Below are experts of layer 2 (counted from 0) of a mixture-of-experts language model. Rows are named router (the router's row for the expert), gate (a neuron's input weights, with its number), up (a neuron's input weights, with its number), down (a neuron's output weights, with its number) and show model dimensions 256-383. Each number is 500 + 25 x the weight over its row's rms, rounded and kept within 0 to 999. Numbers have three digits each.
After each expert's rows: a language model's description of what the expert responds to. This comes from a sample of Wikipedia text that the model never trained on.

# expert 26
router:470486534483501500497495510486518469504473503503509448514535509508480498514506476505480540493504489501480523465516478475468483500459522504490486472519524544505530552506494464502433493480482472471485521487501492496472520505476502499519447510513572513463519475515511482507506528481510501474470504486527494495488471500502469541505534465519489496517488534437524541457473511509479511494494
gate0:508490507520468509512479497534484502496478511475521458565516492512500494496448500513469519490453502435500502469539509495502494512482501519469466480532497496490504542493526449509461461500498492491537517486479507483497516472457459526506465520518516494486504513479491495503522525449521508512544463500524484469485454483517463527488492461493516530467548533484526513480459494522476528521495
up0:535470516512480545466545540518516494412512481460465501501486519529490467519470535486540460530478506515540488471504488504550515481484527517523527467503484498492522525510548494512515485520511520513535541478504548515523487436504447516477521485525534452478513538509521499475509469531528506456505484507492555480502483458503506506512493561492529500475488507532522473522527491446502534490477
down0:469529500499497466510451479493494537573500499535501466480510485510511518460520460511465533441506530479470485521511456504421483500494494505462482513538518466474481497493513469506510478494475461468495463541504449491470568541491518479516488526513510506543531521489468486560486524444482498518512492528509494526511508500501524507477519446482434490482546490482490532436499540516507476511507
gate1:497519500513483499512474483508531454501517492513449533481502477482574494413477501476469532467505507477485479481501543526466485519456523512478434531536509560504501512500509509520501478483493501465510536518493513517515525467522491497503450488502507482503514471483476491532494479466511516494471467539513547516453514503508474524509504471477525504525482470462501517469511487487492491540509
up1:537451524478502499492515499523529497475523480451526545495495446508454485520525460499480475528527479536473525497527484516508520468525517483506477462478503492533498471526525545511546488526516524496513511521492498462501455484484515499502508457504517463520518492480495484445492510539480492471501503474504497466554524504489474504478502503544533524513487504519485494487504487486499493522506
down1:491522505485490490509497521478553456544493515496504451509505539475511522479498502512550521490465518451498515522510504468473483497492531515497515525540524504509557565456510458514503490492491499485495485489532549506511546480492506493504465513495478522484495500504526485537552522475505489507506509523494506537479480470508519522516526484459498472499507514447474550477471547463517518523480
Space-final connectors. Space-ending pieces before numbers and dates, such as in, of, and, comma, July, early, and pipes beginning table cells.

# expert 4
router:543472548530444525504499480537494529520472501494512514484514504467521489523439488479526513472508514503471495557543466490483474518491484495505558492468478501527497513518505512494517510490488534551530526519517516511492483493477480535477515503523535468456477474459492498441497534476491483500505566485483514487527511535554475465485495474494519522551537493503519439464526506529516497493514
gate0:554497525500455529482511486545505535506474525509511495502537544482532489498430478493514492481495497529497515552514445481447469531506500533468543496488515522496515483513526510502499504471495512563516508506521519504465493514504476520469549533483529448481500486476531487439472519503487486474511549474501514462517495503547507485485500442475535498541510495466496474474524529502499504521532
up0:508488533505437530484524484546508542490477490497487506497499525467512475528427477486550517492475514519497496567528488467456480534478488498469525503467501540500497516500511498507507478471486516537550491510509556521506514481467493526456537512474516459462501493461509483443477528509515510497482569471499538454536483520547477471473497469483517500528529494487514485473527518524507503507507
down0:473519473493553474501483506472508470478552496498513498506482461538475499504564530505484484521495485469514486462486534538549511475529532482532481521528500491490495512495500504501479507536489494441475478493491462465551507510524530464537453484504476527544513496523495509559512470515512529504485441518508461509469507475448509536512514553538482500449491538529503531524487470467497479504487
gate1:514485535538475491505515509547471539548490492510496511516505548491545483496480469521511505472457485544504492559510456466445496522513471518473535489458505495501499505499517482484521516473474514536533499509526529492481484500508495520451540506515523457470497491460508484468515546500511501476489544448534542452553480526538526493448463426490517539534511500461485498465537528519493490487508
up1:461495460497521471541519483440490463469527503496517504488478492535489501475564507485485493521524509464491501444453527528519504465519534515507434480532513503484487503486476485471525485527517515451480523509484457488515489500538498510494458494516482515505510504507493525541512447518495493528502466519481470543476509489478514530554514544482476498461465484523511527550469491516524490488484
down1:521457559524456490494501511562494538540451494508489496491510532478529509493469473507531503464493511549490515553517470490437507509494434521466532512472517491522507502505504477507511509450475501557522509522506552516448500500465476522460538511511508475470462522474499486464525544490478486460527554466518543453540480528547502480448463445476502497536498509462466478465531527530487523512510
Mid-word consonant pieces. Short consonant-led word pieces inside names and words, often capitals or "pp", such as to-pp-ed, P-C, Nug-ent, overs-aw.

# expert 14
router:509484505542497527481486474519492494486542471513509498445503500531515493508524468490512463524497539487515487517512490522488494505483510510496503500473486487526459528480480485511505501537491490513532515513498484456528492464452486505496472512539556495502475504519509531532508515544523496548554488486504500503535497496501454511514481457524534527515508480536484472523516487465511476535498
gate0:527489524525500539507476468531494500486505529520516525510496502518479467522473506532503526494551521479488484513494504478480468526528465497473463513482504522479483493495535505492512479506506453507517538551493513516523470472472480547535481505489499494509441498524523457505513470509507490484492502500528501510534501510466469513452516468516454537533501479483535497514498544501543513514497
up0:494471486513505502508496516466530469513513498532510494484513524539524484487514519490475496453501480464524499470518461478479515480506467492471475510522479508515496489530486547479509509507496501531463493503517456530513528501503498472469513460482458470516523481528483533472484481495503506499508470473511500454482468490520530488519516486497566494508464493498519487519510499478467452476506
down0:499515464447514482490444485489545499483481468472492469505476519511551474471492469473455469551479477459512499465483518523490540467490511503507478498493487489520481496504514511486525484511520555530508524491501468468526494483492495517513491484505524531505499500484534472502483537528477504504472453487486497494536512470498531513489521541506539522471504516507531504490501517495489478513494
gate1:442549491454492509474509520507501505493514455540478452521516527478510489490527477492462505462524470460507556492477491480491477480526483477525518476471483454479488478480512506519504468439504510464474474463492526499524483483511496500545495515487478504508515530518490521513506502484524510529463536507486467505536527529500482514530485474452502512477450478523492511500465515506505506503503
up1:489517492533481512480498437515505492488505499489509480504459511475478498478561520472526494452480514499537518470518500491477524503517516499502451484502493539472549504479525498541486490538515532509492516478487490504503522478503532478489463521505533529488486510532500539514509511499521494523468478482546538523522481514528504488517474480460506474482521472526508498468447506472475499472494
down1:496496507525510540538470471481511502516535497525507480461473488537486508523536495449488501494469539522516498517510529538484470473490526493493449468498463513511524492474505482536463494513548513491514516471460497500507496506473501506512494528564500528464498509544457526514492497513495485521526470501575532505493487515504503446501478479518483537486511501497501472497483478499489495520498
Mixed mid-sentence words. Miscellaneous words and pieces in names and tables, such as English, American, King, is, can be, may be, had been, field.

# expert 1
router:474509508487498473506532483530444563508500519516533484494518499513467512522468463482479484529490538516504475539513528513516502497502519529461531505495497506534505525523490518504540489493509478507467524507506464499492505504503500479500534515517527465517521484544521520457517485468479497505515507496485485493513480468508521513502534539521460502495502488521495473489526451515500468542533
gate0:506522486532473503521453510502470508511536504474479461511491503465502481477498451504476500503483490493507497506490532483515532456510503435507494495515502486530484509486524496514465511496497468544472465518474468535450507527520502485529533475506472487465509496516479515493523501455474508467487473463489532499495471506477534480482489514486470478490502475507559468517497497528493480562524
up0:502460540523524475518502535494542468515471498511500503511508489511496474503481521468492535529475470500482503459511470518472483558471482535473504505455471489466469492492493465503532451547509499479517508496536482473537499479515455500437510534500521508511503498517518502500526494513550513492557542529527448510515489510556428527492500483553498496513473523503487558489535491444503515443516
down0:538504507497463540480510478522498504480538484470498509501529501512476508481493488478506481534552555549500483560508492542501523468496500551480503541551500509551541488499454541556497453518496494558507481472538502500508473513500490528538473479484510513507470445567523486519502502529487506511502506508511441501526495461484488488499475518487415561527487456501520467528466511463499465496512
gate1:520483475503518505446486510516508531497521512503468527481523496496483511522489472489499534509538510508501508508518510503468522489490493532465537530511492467480472478511451528500494462459519533485487468524457507510452506490484526529490458499469503512501503527463487459505519508491496519496509486532479496556502470474472545457513507471494446446490496480516498490488511497487454489472485
up1:475526507472466518503514492469496476498489454504538467487463525473489520499521538496535459504497479503501520486468468504493498506517513455565505480487523496490526510481543470500483542514467501535525504469496515494519455526497476479523480491518491495474497456504528514498514557524490500550474508483514505466505527515515509516524486500519523533534515530470489513505442518509520464503533
down1:441512525500480498494552476474489468472469415486456526504475471446497499495550489538498499476491472481468502544476434485478470522490542521495511475513472500508480502489461505493517498506462532470493497528500474495531516528468497510467490509479522478517492466488479498491492537528469558546501498479465498455525496525528507529480499551490533530478495512501478504521467532526511468462511
Table numbers, mid-prose fragments. Small integers in table cells such as lap counts, times and scores, plus scattered word starts and conjunctions like and, into, b.

# expert 5
router:512490524493509509488542521426491524506503496468483536495477517465476466555489528464503450488487498503468498515541488501492521493508495509519518506488471518488506498518499505471487540507539511516511529467496480545478517510519484503505421468525547521493520430504480501502490470567479472509529517516540482483504479466506497513500490486523485508497526529516585492479522471501507492534526
gate0:491526452494515488497531502456521480514490456534484486489494496543495516496512476492480511512530493520484547519470464463535536488500468542536480519485477483494509480551492507469482522469468517508526460489511515490493462529487551489503496522515489539523503508521507514478516505446474520497459519465477455524473509539455527509519487526519477501499501492506484515493478550510510490525474
up0:470489507512507486547502502477494480499510443445437519501493481506553521508519477521492477534481541501464488519504495499537497497474470479502458500540474504487550468528504517491513505500534496521493507514502505501509496516569540503505480510528505544499549474515553509485486503492456549492466527480477501499519495528493507516456463533520538520527506524515532506476509489490505513542505
down0:529509496539481515557461500503482483467547524500483463494488514483473507531484517494543504451492496541510459493554551530489502480505479498522482488493476496486528511485538460472466502511494485529513484487455481522530491495552498525493499499473546520520488450477521540490520494523475509459485492472531509496502512479489504522501502487523492496520484483496504504484470517479469446537485
gate1:488519473502479484477471449490509494470463493482484468510521468499522516513520491479523508446495501489490539515501487509509496498481472467498464480530530476497492523534553482492466515448469532503477484469531524484486490526511495521489569529453494509487492496492460506509520480474470491511495487474481486497523522524493482433480525502479518483533483507513492500467501497525509474491513
up1:507521496504515494509478520494500520538534473542485517476472478514508533515501475515476481542529493532494472522487495481512472465525516477487537474483440534532513489543487545512482487533480497555499507492468460528495529484489535464510498493534457485527494463511534540461512498494488540467482529508507537538496524518501521565558528519502487494462460515513471492524502495495503530509483
down1:512502512483545514441478482514549503540505498479488493496461484505493514499500468457498492511505489513493490503482504500522518484549498485500551507512477509492537469503529512495492517494450491532499454459453493547508480534530503494500491546478478501517489550501486488507519520477482519507487468467542498540471520510515564507502489519509541496447499496482496502547486500518462538484472
Word-internal suffix pieces. Middle and ending word pieces such as as in whereas, ing, ed, ionally, plus month names after between or for.

# expert 12
router:491534519477501500505506503448510491483480479460496548514499537491493484503498512535448502509482491487481507472501507475521552504481488493508489511512485487477493460481510505484492527436521533491535501483482570520503467531510491529467473479493504543517538491458498482548523501486475460465498495541518450491455501499492514475515465536503513507487515480494527502488526495512492515517474
gate0:462500475541540498519491471435479483501512508475468518472514531528435484463504482498504499475557490547518507500471538509478482516470492515476499488484501477508484494476527517459496556491504502487485476503491503524491480455476501498506553515494497485485482520516435523523493483499495495474508511460467513565508529532483585506485475493489486482562520528518501515487507520503534495459507
up0:469482476544515498520507483452479469526496519490479532493502515483446470479520469509504522489513488502497492511473524523466486541452509498504512519509511479528500502494514479477511548492496480509463502539502531488500494494497501494491562514521479504481473518523465510537487477505482481481516476506494499510495497528474539517470469478502523467562514529488488536503504541469543509468477
down0:457502511526505481506485492501479513518463484495513504529495500505501492502529484496511513527512492499526455540497509553469451498482547518480506537518512485527470527493484484477526521486523481484460499532477476512540536496525500509502520511511506490441510529489514508561488476490515468483557466492513505481499475505523491497474491509526518471498508501534494508454506488530508508501532
gate1:489501500511496495470507473467491463489457537496502497458503525510530457479517474517483511453505490498485507499443494445498504515486540509502505496552467499463492484523475490519492521460455489494499495487531518495500497500488509515519542541504523523477513493495529451508530501493467526487521547513512472523499459505453461497517503533504530520441478471462520487520488507470542476469475
up1:470538504502455546495530465475533528505507480540541480477512496542483487481529498495496480487478509492506500523483477440452479451511498508477514514496460491479504460487465513491482501506501491499483495483511492507486479499446550470522498525462512461482482479520494491507469508526461527458485555519543523492491533507500503508489520531494497516513422506485500493482489500489511500545491
down1:576497513541522494523487511526467518511494503451524513510524489494465546525490509482491505479444531472499480464465498508475534501503550512481512508487481515480510474506508448505516462486512440476475503503536488523528490456474514521503483487545498510523524502496488458485516527485501566513511456514502492471513489494506441478519566489505537557504523471496475513485485478499536505480516
Place and nationality names. Country, state, county and nationality words in locations and lists, such as County Leitrim, Hampshire, China, American, Philippines.

# expert 27
router:480488489495513518521467501462573499531543487513500460506451526489535514489519497520503503496514472509576556496498505475499518457488465481544486512500501484491511513493476495498499467464501521485524475486487508540507468510513534507500469504457480505479506500485506482513549498493497475489469472504511470503489482502443469488484480535485497463454492445458515523521490529515475489465468
gate0:482531513499471535505564467526483498517487489477538520540516489490499461488493526468485488459496490489514494534511511464515507488517496477559494492462499507508503469503531492489483497473512492514510505481549515473490533500482478527491497476454494470538499542492497461535484516510488475543515473513524465440488465525499483507491528492507477498450503462554498500496483577480483489545471
up0:521525507557478550501500498513543504506481520452534482499501521512553498471475510498453474507526503491524478489505525464476515540516449474532522508490509499539502472493522458469491494486496452452522526430506524510513513489533512528483495446514513478479508540512519475506511498534483448540495515513505515430474486484504477455494490519483522484456510442493495469492510510458504505533504
down0:513519489523484496483473503511542470495488530550513476482536506530521486470491514473512547546521503536515483463472493525448527524471487474475499500509487510478520519539515546531490465500497465475493507485505502511512497479490489528509518497497491515489508473519493556532521507527479560505490501487543521511512538475497500473494472526464518516515465504482458504490494470464543504508503
gate1:491511499499491508465485484436501529475495511493505455522513476516494471535534481516541488495519471508502531525480522502523498460529506505529511483512528477508482489522513496469490512448490519532486490533465488477470505551465518482533475521505514499475492478510499506503484548536512460501491524485524478478537501505482517472483519469515489465444472523507523501482466480490500503530538
up1:505490536515484516495460456471530530472482534484481496461499509504493471517551451556549506503488524500524525521533531507498509466528518468503497514491510479509498510475514475515475466471515511472526541520463486483482494524513505483518469499482525498450488489516534492527531497545550480501460511477520497478500502482457503474491544496525488493476472498482525507475509491478481497512532
down1:517488485512493449507495483450498548533523507496484550525468469499514452499472508489498441491504480500487493452534501530502479506492547487442450499515507524516512519526462502471537497481503558531498468495472431495545480525472526516489502484536490502525498488504497483540489483486510508506489513459512472510533499496509491536474544484498478445498506505524522495466485503524512493498481
Head nouns after the. Common nouns or name pieces right after the or of the in prose, e.g. "the events of", "the State of", "the Treaty".

# expert 35
router:526495501491462523486535511523519503508506444505530498504461481529512458505505490459478473482489536494452486527524464502489505478497489503517491492473523492529541510479497493516539497501493504483515532508488466510501513531503468503504500455573504485512502471515473524511492508513517505511485534505506526496470523492540497501491506518529514516540512553556524465508503462533504525530491
gate0:465519464492458455456488507519531493513528493518463484527507490524472533470523500514464503461529559479536512499489497469457525461519517475502504523496484459484512468510454516479505522501470527486503456503482525526484456484522524479550477521476472488498528520484506482515489567469493511491475554508491499498527493480463512490542493492478469472478463463479502487499442562473471481518505
up0:530507515507539452477487466497548489547524497500477493462502512492512497504469515486505526523532438535539511516460507515473444497498484475486488458524499484495483501489480498499511515485506506541483489524501523464437500532464503498493515491511526490528509482511439480491503469508496510493436523475474531514500529526555512509496481547478465483501487507497465479473508532485497492492510
down0:514468525495530495542455490438555500511488478484437518440477489481503470523493503497488491482497470525508494507486462485481496482472495503482465465522444500502487481449465484493543514524538448505513501503490494493453469499459533522458525527559459507513521447504471465497457418497507478498481510492471533494471526471526499527503490501466500470541480474436491476485487505470484509501484
gate1:526533464521495484483511480547523501498480489539491543519476493550472525487464512513458492491519506546544510468543501523503502482509463512510515506531473515513450537491510478477481494493521511505480463527479511524491458525507533472563519544473500524496488509516484462485470540529493499465487530538480524491495512497504522490492476533477457450519502504477512536472470513506510537509502
up1:497513500521544502502474488470450479522509518441529478523510473481497516524489485479527453517505490511509506544480505498491521480487556469503517531469522473488515444527500515535506482487483500502516476501471498527549520517516474511490474497510485493566501479487504532476492506465478476519478490493538434549478515511531502515501533512449496538438484468542508460530530518494490512490470
down1:515494512505487499498479465504496530565514436542518495516511494502502505504539510469523467496497533480518484501492490528537546447517521480487492540471521509511535514482503462471476478471472468505507526533489521488505498549559494506474491488548484486497502526481470501512501500478455445508515512518532487514489491479506482477477495468499533488456505516503496498506425500513548509510511
The and table entries. "The" opening quoted titles, "of the"/"to the", and numbers or word pieces starting cells in pipe tables and lists, e.g. "Episode: "The Final Days"".

# expert 19
router:492493483490546475525484515472496527446495476482522503507478490462477478521481520506496464488461537447464468521467510528508541522510498501545470537496510491536524527513500535532520536523521495509533535480506514474506507486484489473479480457515525498506474451509490496511519484506495484535517540507504449443496469495534460479506520470515523529494510492532519495482504504529517486526519
gate0:490531482525508479438530508409494514500518512516536496531455470496483516530459543480496490449483498503526503524497508510512582480488488465535496502439508479465457513494519501517491504478544539568528491477534511492502424523540509493506510510485531499486493518476506551520524507514511459511488500519490462515541475490511487485537489459444518469517536483534554463504490503488479464539488
up0:520504496506495537535482497524488467519504497504484455488539534509498510469533476481502497539484498528463476499509464484507454523519526503478526491557477526509532476525466509463522491510469475481469497525457472522492528496464536526529492487498470482524478480507508466498472501487449487475508508497510519507484528540466528506485483560527507539448462531487455491502495531525482535479518
down0:538487503511536470513499492469489501515481492537492446521494503476465468467509436519469536473482460492522480504522497482446521522538555488514540497507481510545491495483509468511501510492480471465449544524476480509491536523495459489524472514509509492538484498498534477467482472462464456488520533502481488495496502504503545499466484497490516497466457483441475542453500514502528498493515
gate1:481511502480492533539506487482529513495501550502547516515495494472496500477507501474465506496484469476493531509485499508508510467563521455521470499494488460532451544439455475481487476427513511503459521473521546497469489494487523498501510503499496514490487455470469531505550470477532501484511499475531493474492471488475512492480533453466497478496487454467497526513495468527479491479524
up1:461520485491508549522495468447535499449500554504517515464462547479512528495514507473488508513483465500498512526461522498548519484532516468578488504489511487523472502481476496490521471450558506493482513483512543510493490502468481483493508502515491510514449463505495522492534504503514468507501509475494489468476467454476492463485539482473536512516465478476499502535482499521489490487545
down1:516492493519463504535496512479511543506502499509522464466509479485534467498488476487502522492513519489507494490507501527438501523482558524487476510521481530508501546498493486477523490517528495488501524482503531471499508471464464492486459515511565506519520508503490483568456474480488495498520473486478522495485519496514480533528499459496470501464523514478550479455496494498493483498488
Month names in dates. Month names starting dates, often with on, before the day number, e.g. "on August 23", "on October 1", " May ", " January ".

# expert 0
router:481467522507508532519445502449548533498513479515494467499468502508512510445499479527534515465522485507561546481450510505502491460485485504487458525500493479494558512501504483516511455490508501475493488551499487506510511512520512472515461544466481486465512498501508478480502503492519494527481508462483494497525479475452483488482483519487484494434486455499502533496483524512493483483539
gate0:467520482499507500513502498467494541486483526530475462511539486498512487492485485471511539484494478471501558498488480466538523484512474490517517493537496517444548444510501470475463533448550524505498477487494493522476524543482511484493478503463486494523503485493497491488487465524550500448550494470496470478498471521485533488485488482538500534494471489498460529466484527528480506482458
up0:540517513498471497490499504502530460502497479479510507539457496545485509518535473488552452500535518473469457479498509522519434481490527503513525512478505506502525528529488528500499535503482469564507505520502493500515515515489489519480500480498496507498507536490504534465491519477496487500483484441502528488549529534486519489534506482473527540499511515525530462519454523508519487543512
down0:489510519517529458463515489526496527496486450509446509479479483528536542528529479476565472515511503464499496484538486514558442489524529461472494448489485482511495512480506501510470496516450501505493550510514457475531511474547500494481484534481509466509483505507507513483497536484527522498525511470488481478505520528528491467493484517541514538464464475530545526521499511482488507524466
gate1:502513509450519487476481505482529480472496441499513531536517521536520510491513525510538479498474458516466528482455510555545429482541521500565520501508485480479495487503515454507468528489496518472499488473501506493490513535516508500495498539491535495521516530489505500511510538498528463513515508483522502544527504486480467517511497488503477463500516495502478503509469533504477500470553
up1:531507514464522483475494501489524517466519469470499508556531529551514460519507522514517479497480460498518515500461531491513477500499499494539520520525489456488514472529518458525457508490499503467485516536520523502486522486492477522503473528500544541519504552511494497506496479493530469479475556448501498489497481493472499490496480480506497495499516469491514491512519549537502534471534
down1:506470529483510479547527458507490550515461486518499499527476496506503496495503466523491502470517512495481500497513461441510463497485498532483496454520477521522498457521473565471498470530478479451461496527534531529484549475526477526488539475499536488487474471523518509444554452517501486473582518453485526483481491446468509479515516525533496502491513495507521491484539491526451490501510
Head words after "the". Nouns, adjectives and word starts right after "the", plus pronouns, such as most, first, main, he, they, mausoleum, investigation.

# expert 6
router:551475487525444519495501495544507528522491506504526486472479485527486497546478505490500463521489505506505473519516488519484528511519492507511509522497472520537475508502468512513536509539474474493494510482514482470498470475442489490486464488473456510484475467514506527544472486531464516502522498492469509495459501499510514544500491498504508501512478495543531467541512479440484481460467
gate0:491497511486461514448495492511482546518518502493491487473512500483489569514476523469523530520512460514510528496465501534498453472551498480513512484518527473463526460504515489505456503478461489517512490512482501475483484515501556495490487478470534511500524526505477507487531547478513474509457495491460533489506485515470555522495498485436512497456477505490447483483464523555477513511516
up0:489504480516531524519503502501458500511517539515500488486540504508480451508547498530466506480481526555502545497528494482523547494486484456507515475486461506511457487483486488489512522468504540554493483465497519524509467501470524458525512490516518505484484482500451529540458503474493503517541467490523463537480504489548496459510475471544475510519517462509512483528483478520478497500512
down0:479540532515507482554534530497464476486530543510461487517515519486481504492503501518519556471494514515494534474507484517510482484467475513513460464470556521516492471515498491500523521491546565513541483510488525490513497466457473493541519472507504504506508509466488496482506497478541497524482522493547453548482515496491538471497502499507470476447484506495504548492497494510511453493486
gate1:518505520515503498509495496519483504524503495464520484447477562482459472469512490517549497487467512514497506527476557479505461518541507475528541509486543558489474544501474488486496555480495524504563490507562471507525489482510472536507482513479464482495493479485523512493491464509517500497492466487526456472465472476461535498464474495511523468508529532533531476493461504504499513519484
up1:479511484474503504469511506483507509482499464511476463527492465513500526506468496473503474503525497498504506504519435511493519461436498494518504478471484438475552476506472518494514478508495512521450479481448519484500495514513536508498517469524531519515502508518506510510504562478535493532478484503490538519532527549504486488537481455508503539477493474493444504485506501490480499522522
down1:538474521536510501499476550572467533553534467478520520480518553493482464494525467502510458439489528498475501522486523499499505492543490505532527511496502544464486510495488498526508514519482502469525488526498492494535496486499514506497470484478448501465494492469515503458502504516542504529479463486551496472463469509480525492473517505505503495492502496518504468529500485456509544465458
Name suffixes, possessives. Final pieces of surnames and foreign words, like son, ford, ington, ski, ini, plus possessive determiners such as their, its, his.

# expert 28
router:505484477491459512495505507522468450487502478501495503514491538476498476512484558475454437522504500533459476496538475487489496498499499485490517512496455500497528481529499517461504515538501495502472500505480448548459496496490519519503529515570506549501518452539485503503506488569482491520535485515451496505480513506538506508511474506506477483532490522576537454511521491516491524471478
gate0:491541494473517488463546487517521528520517499506474447473505472495491505460505478474530515539494482494493509500449517440501523512507459474506519514482515473474502522509496488516481528503516526525505464457470548501527446524502548506532495505503496499503494534479477516508539538474538483562506524477497449560508529497492508476526503518499474466508487509483515499489480516496497498524518
up0:456479519531493461550489476463487496537476492457487522509502487460505482492519507500473496480525460508519478494509537513505491456514501501522521510530536500536496534481515512491504453524527435499509514497510520433498466483471461482491478510467537487486491463528506527469513516552508490485495480544491490479488483447551476507479488490499477486510514540516461505497502473512515522513517
down0:500500517574487459482475512466471489497488454484457502506483489470511488527511484511515522469503496486516503505496507525466509472508500516532508515522555504504496538510475515469486455549525485483508475499516501426431523503444481502501491499499500480481489515532514519492499518530514501461497501516522504488508487453483507450473482552527505502469538496494495456492516432504494505472520
gate1:527519493526480462457510482456486507536464470525490498495551543495545504488499475494493526502482481485503503528507455490520518459527508466531527515509523506502472513546485482529459540491485494489510464486509491485476488526546510518551529484521544505533495507504477509511482481462511468540498510497524473490534469541486502513495469457465504483484495508482496487492502541506517456550516
up1:475492557479536505530499540465491498520495479503515521489544481508516524537483495471500522472512465472491492465513522477491498489469534528481500511530539472491517521504530526490488497498515515500491523538483464466448485525455524460454481546518433515500505526479508547437518512460495495500485531516486453465517534490491515517474482473513534485478463524499507492535505510487495461501486
down1:473514517510473515515512514486520458506467464479500545481530512488531498499504492469527486500517444512506509521508513457488481520488512548507518504489511464493469491487528494529511506487507502459492490509456477533482474467469480455462474507534495500523492533435498490466514539512485522533474528510493459460507496477485505497505508536502478506478479521496506522507493501512480528538495
Word-ending suffix pieces. Suffixes and later pieces that complete a word, such as -ward, -wards, -ings, -est, -ive, -board, in names and common words.

# expert 38
router:541487527489467448513550503475487477484541462485521520479480522496475494533501497492521431512523522458480482511493471498500473523501506481516520504485527540530482512518468503509528503525497494522537498508512479504542473489420513510513492472525457477500518492517506508509502510527488489567493499524491480475486485530498482517502507491510507479527530510585473498504540493455531504474448
gate0:508500490491492497463497507476527524512465499554481489477499527500485457467475497521460511486476451476519551480507502482510513497508433514497510488482515480482483492513501547526516507468476520478482466487491499457506476522479475503511510513488479492520459527496488489539485533506455495493502518494523505514502490481503484467519463536491494521480478459551478491492469484503460445517476
up0:542526522482500513519524494479470515534518473515522517507469497513496515484494498470497479550475488520483490521443440476519538505530502481522507496472532505488494518501532505481548488462503485522540472498474502468474538496496487486479500505553487492453518496487493506488505532485556532515495478478471506512458455464507497494517493501498504458522503499453485536480461549485519545474508
down0:510518547495475496511521562494460509519539498490488510498482480495507538472515462458496495506513473516506453513469500489526520509509503507530512470466532541476498541549483521498501517521520495524521494509474529482474511484516511510487504483518484514430506484496460478521487553515506532507501455480483494493491477493493470479519485478475476444505494488493530504509461517497483523508487
gate1:536480534507487506488526489480483455513511547498502484485501487494481513517519518535507523438496494506493529487516518521520538496506508497520484489493508536515509560477501506485497510498541471497502533509500558465515479502439483495504485441514482532529505513509492484517491472508488462531484485476547479544523447487536494486490483506489530497490505503516496517467545451473518502484482
up1:441525468523476498506447497531531512504473500538528509497508497494507466480436491475524544533485493487514504492501460506475501491480479503499492512510533508472511463506475487508499489515465517470484474492487473536491525488557526472503506537474539479470475481492480526510494548511503492458510510538449525465489513466492520507488533482493489497541484486513487492507471548519487516490495
down1:510487526545518491482519486475482515499499517482469477501514567486492531506509502502470465507473484504473516453498496504498512508511520509464493518547546493473505518474485507512473513517502480513506472490464499485501475527448471473494502470500445527490536486499499515505504505470484483508474521542534481494496522500560523492509456501473434513503440514484476497445541469464527497549532
Digit groups, surname pieces. Three-digit groups after thousands separators in vote and statistics tables, like 814, 804, plus inner surname pieces like burg, ler, ner.

# expert 22
router:495493492500527512487545473462511505441425480476531517493506491500508483537463500491498503471494504487477484502501519470507523547489481492492532506500524527502460487553531515478538506503553476544531507477513497446509465504462509486496513490543505514494494464511497521479467507501515492535510559476427456506493508484517484497498534474487487509485528529571524467524496493515539496525471
gate0:481514495496489513504503471470500511525520529508485494524493466513446539520473513504485486498516471492500474538524540470474519508551437478491529458433564477505489517490533508522471508494494561510514519476511491494513473480479503522558505487456529474547468520458496496533533529498496487514501482507506490503480511491511520453535481512448512474488511459467505526510472457520487515469476
up0:518497468554472480526524525545526576491519483530532475484480493528470462491510491471496513519478539455540472490497507512501484513519524511538506477493529481564483531499453469475464508528523493476498510466478484506542490479501488496510522530490537491513509511490510475484487461543524554500470492490510542489502533496526520509543490485521537491543490485491529527540459559443472468500508
down0:500462491497484494513516507507521539480510513492515516500489522502524451491481484506484529487547512494533466510496508502490481514491510518522488504503509494526520498514472496500472481580538474488513511493491509518516483494510470507513490506494513503487488510461517478471468472514516534524483488470551512458467503497502464557508498512542506474550508497478460484493506507466495464502472
gate1:493517517494504461525512489439523475490504501544479470508504524481503527526492514532479503500524465458469496486480518473503511507512445482518499496493505515494508477490514498468521501508447491489489500503526540530494475440512526491511510513511481525492491488490518527525529511517494536488523507539500514497472441517525483502513501509495543512460476493490481516474482524542422513493522
up1:502489437496540508519510463482489503510521478472502544470509525527491507478493490528586537463505474513521508483526494535550528524540524493487453458498498491496472467480540475483476486499485522534510484501480519464513464481508516515493485500443516467493499526516530491523513488486502527543516500485492479509536549501470522546499506524525481513517477515508483528482486483517525456495460
down1:413511513494498518465474536493476517469495493488480444498483472522489477473504480504537528515453479494493527486467500451544515521443472481506517517539491487495520456511505486456508512508527520537514476493514506468487440479490492530515482468516514504513493519492518508516503509463504500539448488484442471536434497505517474507492531498514500488515509553523506492519505484514443456476474
Word-initial consonant pieces. Word-initial consonant fragments like st, sh, p, r, f, qu, often after quotes or line starts, and symbols in LaTeX math.